config.yaml
hidden_size: 512
n_experts: 16
d_expert: 288
vocab_size: 32000
tie_word_embeddings: true
max_grad_norm: 1.0
Below are experts of layer 6 (counted from 0) of a mixture-of-experts language model. Rows are named router (the router's row for the expert), down (a neuron's output weights, with its number) and show model dimensions 384-511. Each number is 128 + 24 x the weight over its row's rms, rounded and kept within 0 to 255. Numbers have three digits each.
After each expert's rows: "raises" lists some tokens whose logits its average output raises strongly, later layers aside. This comes from a sample of Wikipedia text that the model never trained on.

# expert 14
router:102136081106157150156069126097151136124134083116144120136113145142101092095141145096133126126122140106113112096154149102143115124140141144140138122125149123120119133129125135117092117133108115139120105147119100151150121133112093092137180158112099109162097137159121176150148141123123143123133154112146114102144118105101123117123150121117124098098143133156156120157103074120068119156098
down0:102084101109148101112129138145158155059132154123115132106108097143117061139143175138122179123185143114122104156131183114173086117201158123153150133118115138133144142157138163154162110134111158110110148110108122112128130106102160135175137111130146110122165154140148090138145144107120186118179122141146093125142176154150111091093116120154121153120121128140121111133096099146143169092145
down1:121123132161146126161131146132160142141127130116094125132108135138075141093108116118130127131093163111160130151145118137151081124131135142125135110087128133137146162129138114136140133102151125115098113126113086248138097156124142125108152134124094130120140142118127123118089134103152164152120150121109180129095131087101125163072157149179153133126100157129095130160162117175160104140146
down2:104133128148158135098133142127117070137128150146119087082136163100177160120099142130115137126096136123140128100093082155091121119118113134105125077141155161076151155133088101145147087158136123142094134102168108117099131102120129091098119127158126115097167171123122096116133182105161107151123166147148112176131117108160099114095088134129127083157119129138103124090158093147096131095158
down3:157161152126160147154128138114124113126177156110103091120126106103135131118130122113135167151120160158140152114149131106110141115117156147139125111153146121096160137115109121130131139099094066140126075126107182215086159105120150134110151104143123126148110147111160133118112127131141106136140143058159117157102138118162148160154127138140142093124124133141112149121117076144128153154116
down4:097113101120122165100169083135124117123111130149078101094125137116139130112105097120098107136089183118087099166134129131089146142129099141133125105129146144130122099144116152150170152101137123122129117110182140139095155163143141162106100120095174126129114145157093118150124137107169117130163184143178120128120107135107109116094121195156132135138186093104113133125145148091088121110113
down5:153113122130145128119118151145124087142081134107140134146127146159120139132113147075106161140123143144151098131123115131110109100086158133096160086114095126117134131184101123134133156129136160125108113130166158036140138107112172116107126092150116142124102177114126137123090100114132155172124083113115120171107110116142150155095105149149127110127100113142120114122124075094127088171136
down6:128137172131086123101127124138120117093130165120127135191144108113124133152161119122123137119076108175111096155138123124135119121117091096113119118130108133119129149106133147140158109104119135145118131138131120158148098143086128139126108093134115145152156167143121164147168130110103106172129100102149131111127182106135124136110125100087137120107122137182146115140140104115153212160158
down7:135090117150114099154140096122162139099137125129149137176108146124140118142142122116123172156127119112128125106120132130134100115147114145104103103124141093141083175160141139146144160121118104116160148108117108107117126089136112138136128148156133129158144146172138099142112194116115124162159126131124124145144142130140145163148091134131110145110127118127143148147117120153152145149120
down8:127090109117137125130129158115150093118131138123068134107115134126182095125099110133132139125125125178126170126106140133130184095141168129152087101131176111141097141140139165141136112118144121126135129099168150197108113144123114139154127142141170124133116142051123123152120130137112134137129111075124160143153089095200106145122124151128144116133159109117101115134166133108104101114126
raises: " to", " time", " as"

# expert 12
router:070150130118156176155084118107122149118142132122122113133141162168161131106121162126166112146156072116086120089160147130154064111131159128122146080128133116153140141119142118126122131168112086113109109157122102145115092119124117140133158122120109122130086141127134145161090143106144134133160118122161084118102115107134157118105101115135133099108107128162138158162093089148083135118109
down0:144117115112159117140134138112111139139104149091171126124141119062133133132119086118113122122131135151144162123142136099111129145132151107165151124099085161130163112112134122119087107125136110063123103157117158160134095151159148113142095105146131174159149077096120140122116136117114119106100092155115173103175161139114147154147110125118172070112148119128088151065173139147122182139114
down1:127129103140092076104150161166189114193144144083132098131128165131105141118126118116138117113121152117118167106141156144081150116144142112124166107163143127114119150126109098141085157105151155154142149107103096139131121138136151079144103094182100104138136135116109154111153132174146099113123115144137126103119120131113084095081093119169169114133128136139146110116165161081112125134127
down2:100153127107119135115137107130134129160113114165133092076180132122139082139142133146113112139117106106134140136137113154108094125159104165141130055099126102115123088117121123128139112149130124101121122128122108120106099128164089122166124173107110165139100151085119109102108131080158133160118128183114149145114124121085124112133132125141123137146165134153149111071134119130160143102162
down3:127105119117153136152113088112151113112119105149205090138156118147124121166105145135148125110104131143126149104165105146136083087146104144109123151145105076134142095111135128124104117148107160131149118127150159059103107154139184140145141106129105102091162130132123149103104159098156152133093103131117087154164144139136146119165101187115136124128142123127128113162110185109173118135136
down4:102103128137155109152143123126103100076140134110117143153148106163116089114122151123075125126137090141078146128177107135143131152117144132081112119144122192137147150175133122115163126151106118124107098141122143212106093103162130120146162157128140138138117135099102091134107124136133143144139145127171107108075104119114170141129087163134066154131088157123080122126111139158148156148158
down5:118121146107068096102139135121098116114148143133112163155163101167096130149158147108114144118180146141130131141106125152151131089146137110115125099190120129144163126122154153131146136133097118127130097150092101107087128128085146157116129167133101149123152129138145133089122119122086116135092118128133123118127114117117101135123100127146179162138108110084102104084194092124124126131147
down6:129158144140134113127103150126125132118169131168182127126112144133092109065121105116130092112082111127110100111120136105158151110139166076128117139151132081125083087137147111084149092141114131130137151123139116071148098145130153095115153046147146172149074171118119130116114139110129132102137159135085141097107090117138119188153120115144100124165149112138144111126092146173172087144144
down7:162120127088080164135118143120114123118134115109113120187144172104109171116094131118150136091125116165134146123117097155127143168099133142122158124159141176128152136141133131136138117131147155125111123099131126136149178142131116145161116146192140119079129124130153131107128089167103133131155112149101131113128113139141106133159116142096119099120085130165111076121166136129129143151166
down8:145149162179117105123184146148167069163165109091170132128130182149135122125136101094093105104123157137152130138136142137125099110134174187109123127107145128137129129134115108115132157107130164135149167145147140097118124075137147087176104128196132150161123133137162131116084170113129084109142117128130129115130137112158069127157148116134112119096120122136155129140151104167147133129102
raises: "\n", " ", " same"

# expert 2
router:088124074131108145166078095116161148101164149144171104134120131179132055102145131131124160155112128066076103143179101121149087111098131128162136128089163108123164120130102136138101094103127089170113133113125125149143174116126100117127159118128139142198118114085096156185128139089132132128122126125136113158102123105119125107094170087124087123103117099192119104104121093129104118139137
down0:132139139119114127097123083112100145161131165167117150120184138135120121110126121143117130114157141137143129106135180137182175151151138126173105112126123117171129140125143146120135124114134118127106128173116143100137156134112141113142167109126100146127141107166179136089160107103100096103144140100115121146149107110169127108134151116130142153124127113114141124119148096149098147117157
down1:102162125128118114140115164111174165110120134124140160132118090157153124111112094085175131083128134143098121128140150113159139121137149150119124098084145104173099140105131111072169132119134124116159140148176112035110164159142120102108129155118104107185150165113124107174163136140096101122126108148089168114119142100130161160158110120114126145146102152086111116126127099092157132123145
down2:134155096110131130118112123126117097132079128130156096145146167108146122134155134080109151136118155106146146151132095150083110109126126108119139125095142098162116096111121073103133152125131121103126152099125105138158148174178077101106084147147096099115130120115125163121137157156149124150125076147101177114148126152174092079142081100149157152118133131109183139099115133100112164074120
down3:156104114123143127098161125153122112151112099147154088126147147127078126128122157118125119209125119128100154114121163121131118137107112162169120120109158131098168111107144134102160123135101145172160127131117136121149110135105123115133158129135155150117098124156168131116139139119174143131124112177130126134104135133120143132144149135081130145155102094166152180145124072156149103171147
down4:128166141128135091129123101136099146096104124103115141129154147166091126125126128107158174140136144115165135130126135156117135148120137115095098187118129136156097106129093109102142115136111121121157145128119175157081126142109124130108137175106110115152129107146115113137163139140119149116137109167139139160107126134162118144147131144135123115165111141116134083157103116124106102098114
down5:116149122112119136115120128100154125151150107119143105143111144132153121153143138196080124110114150095102096153127171115100149120101182095143117133165087102141131119120121101114138119127143107117170148130146167000160143143121113102109100102140147131131172115134154114118115125140129146125125135133110148157126109107111128129120086082152136149161142113147096136174124137149194159137128
down6:162085140062087147117141123152150077109146108099089116155131106132119132141159128082149102185123145080145110128143122133157108142139133123164145105154161132100104093136099162129098138182118131169092136127106136128127104112107059119109124129136129124147132135113108130138120141074105140154117121116125137119112129129068140149138107132136157138111154122096128067111145087161078139145146
down7:154109110153134166140078141126137137145097114143155138124140139149163137143122097125112127178143113114150122133125131145202069111105136145126159135075086116155138116135154162114135181136123118138136123137146115169136142127096128103081111139118118103108133167150121157163129112139123155135134143153118127073109144092132158091133126133113116067141134112121110126092086130128109120124137
down8:113101118108131100082110118153157133092146178089147134151124111094129126147091161146130134112164101136143141131153118090160148138164143132126133108142150123133096116115137115156149110141099091185130088160125187026158172148133117107131109085119139166074135069126118125131129191168124142152122129139067149136107088166132134126142108142142151127128099104178115148101113170078110131097107
raises: " ", " the", " a", " in"

# expert 1
router:073149125120174164162095082097138099120141131160120096129131127158124121072135161131106115116104126119084130138109133153089080134137169131135095124110110132131096141127099167131116126127116120134138111165132074148138118102149140106107154102141114156178105137160129164173116143127160168147134164123156167128165160108163141097074106100135133067125131105164106112146112101143065109119129
down0:168149156116145108170130111133135125116139169149112144067139095162141158142112127070126111118172096123137130113136145132143143092105114104126132128102200075107117117109126141101112114125144089153138133170110087162117135178112104127126140123060134095118121124126135132140101139131141135091113120127090135152079121145118161087122161102113118167078145117148076136120155107136112113131120
down1:120135135117134129118150152137101156128089118124124093122101117125142122142113107147154171112181139169149114165146151138131113104155098166139173110097105135127138095138185110115142111100151190121139145140121100097097150145081167166099111173109126122134143169129137112133155121167125109113129145092162141154095111137098129129132109114092155137135152145137098135137133115087164108132102
down2:130090130135130104117119101148078137171106125128161140138137136139139138161129115111130132161132168077172109123146100151099097116144149078124141124114167139123106125123128152109139122139155091062150120096126159061116089150119142140136157117088091081092159116087111122136105088193123133139152156144161084076183129091125132096105090156109139117130113097167158111111137126086101094141158
down3:167157101121146166114104165146149111140126057105124141164142179142143156111127162129133113100115161093113165122122148141087106133122143098119108117145126162158110124086146142088126074126147157163154127154139124122136125085153134110189139102100102125134110175144153109138131128119137142153150109095165100123129142096135170131138104160150115085119101123111120113101147123139090103097071
down4:143080103133140123137138112157099080148108165133117134097102162107177106165106125121095100137149127099138149100106101139105094145131158145111119087170151122137153096095111140141159119127109152162161097127167144132125140144131164168158113141096138082110098142141154132123097123113136166139136137175111129127116119132123145107147102148095105093137181126104096109141104096082074144162123
down5:095138160152104145083144104145120148173104138151126117110097129137154164116134082132125124152168136116119130181125142144096131084170202121097107150138124116131131108133081099181116145122142153119097137127151117136133131148129148139126104116079133134119103139179117159105194109159135134161124104132138083108093143091134128151108148066077151123137128139115163152108133159084172122165138
down6:168087135114114083139111103120111164133135129139117135146108100127131163112128134132147172112129118144125130160121146127132133080113099132100132137136144159136099152137157112117106136110130115137102131089155128177136143144085095117133118116148109135144113115160136128174092132128080152108118173130138142142136110143157111116089121105137151105153112156085125091103177115109085142172144
down7:143132125141134109117175111144145154121118137121093145148134125112130143109143131126081122113103111114130153104110130159138101126130139129148149126071101150082176130099116125123119177172133153126087147125104120077147126112093132123148130130129138098146157111172118157154119175160130169100114115155079159147133104113139098171159114117125098129142104096187117130143135155114134140132125
down8:141138078122128081149113144146129116110127124136134150149069106107113141164124104122104142159124163184096189159088130120137140100145128128124157154127137091124090114141204137117098127114137148106111160138116126167106123090133122134102105121158121132186132115149131094146192106146173104137079062083153142150125124116159108165099122127121125110126083120076092142145124161119161111101110
raises: ",", " in", " of"

# expert 8
router:076132059088165119177080114121117146125157123129132111113091117172117090143169132057133115125128116129087099132149085115158110111129132156134134112094123123121155133126104159133109107088103066133110108126096120143155136121130098144122108160152114144148109129121129155189156124120166113116137127105112138133137103096144136124104165108119153098122158127144089138129125098136111116158136
down0:145144152116151131104123089140091163075156131102129127145144152110103131144105142133108134124145157147155128085092161123081112128116143120151125152174107135121148111144136128132113150094147131140112081107087097175105135087108149127120127094147118105126147088145158116085089128131126148116116094152101129141160150129147105110178093121147156146134138139134122107125084130129098129134142
down1:128111157082120149108133138100087147169131113142076113103074150152124101108072129139159133105159146147135109120123118154137084160114118150144207119163113138114130088174109152135122121128170097152139143145192116156116145117121159116113150151127106113120148128103097140111175109120108113109122124148114130149125091128123151122075124103147102137120151150101104153116170098180172137121109
down2:117108134155095117136139149111145142138124155130087123126128117153087163112139121117115146146119123121128143114174138174151082130128149098146113150154129096134141144121137125111137110102129110103158149147115139072111135136131126121096112120116076110128112109130076116165141160082124132144184133135139122085150154124161121141140143099109157123149152118144120118094134128131176162148090
down3:126072109109117138159149146105127146151137112128122124126095122093115124118112093113146158115144138110135138145123127149128135134128114137103130116103117125114133091089170169153153130077098105142117111099108126162095140136106091143079097123173134125141100137154142164146149129125120158123068132152115134136139126133120175127145088118114129097110158156120149120151144131120150089156153
down4:083112166120090126147134085078134177123148165145099129094154121152116132133092137139116118106133119108141104139112121119091149081180113134159135122118146137094117090153148108109125154179145113133076146120123119046148098087160167102119166148125132186136101128097128135117122136164123158152161154109105140145144102080143123106147092137166090133108111128176105136158161103119108136131126
down5:163137127096118156112156115077119094119085109090150123151087148108129132097096134139122107135140155127134141103128126095107156098145121132117107120132085110148135124100097141125068134191166148081195121081132106167153132122097120087121097130128133115142178142118112140112095145130097115139095141066146110097152152155157088117144145143127121135104151177165160158108099156138080126117127
down6:145111116147112101123103109155127128153132158126151162098114143121151121142147152138148115117133114123092160124088145164098141094167131101188152145162125132127134145146140108121095136138122145091166137153142133150117185134117127144104134103097150108147099144125139157098113105126123154128175101094117094133159158114145109126113118114143118127149147104167156112103134130100115183122115
down7:135111163149126149100124132154100156101125138120073122165152173111100172150129111115165162120115153128144139172111124144100123095157104148125093130134142126127135090151162132133103156136140135095137117126092121151144152113077123130150112099123136137140117121138112111098137119124154148116131147144102151132112135137161083147141144131071132133169110101110106115178136142121169153057117
down8:129144150140132141149140124139158179121087132157168117162143136134121141137127112140135155134134132103132155104157168105144079186161153168110090121134153115103141082117095125144174131084126139110130146073159126111134115149080132100127146094123116141147119133154112146141133129128100120123146141152135136133139113129170141156147125108164182128199125179159156104147103138123139095126151
raises: " the", " his", " this", " a"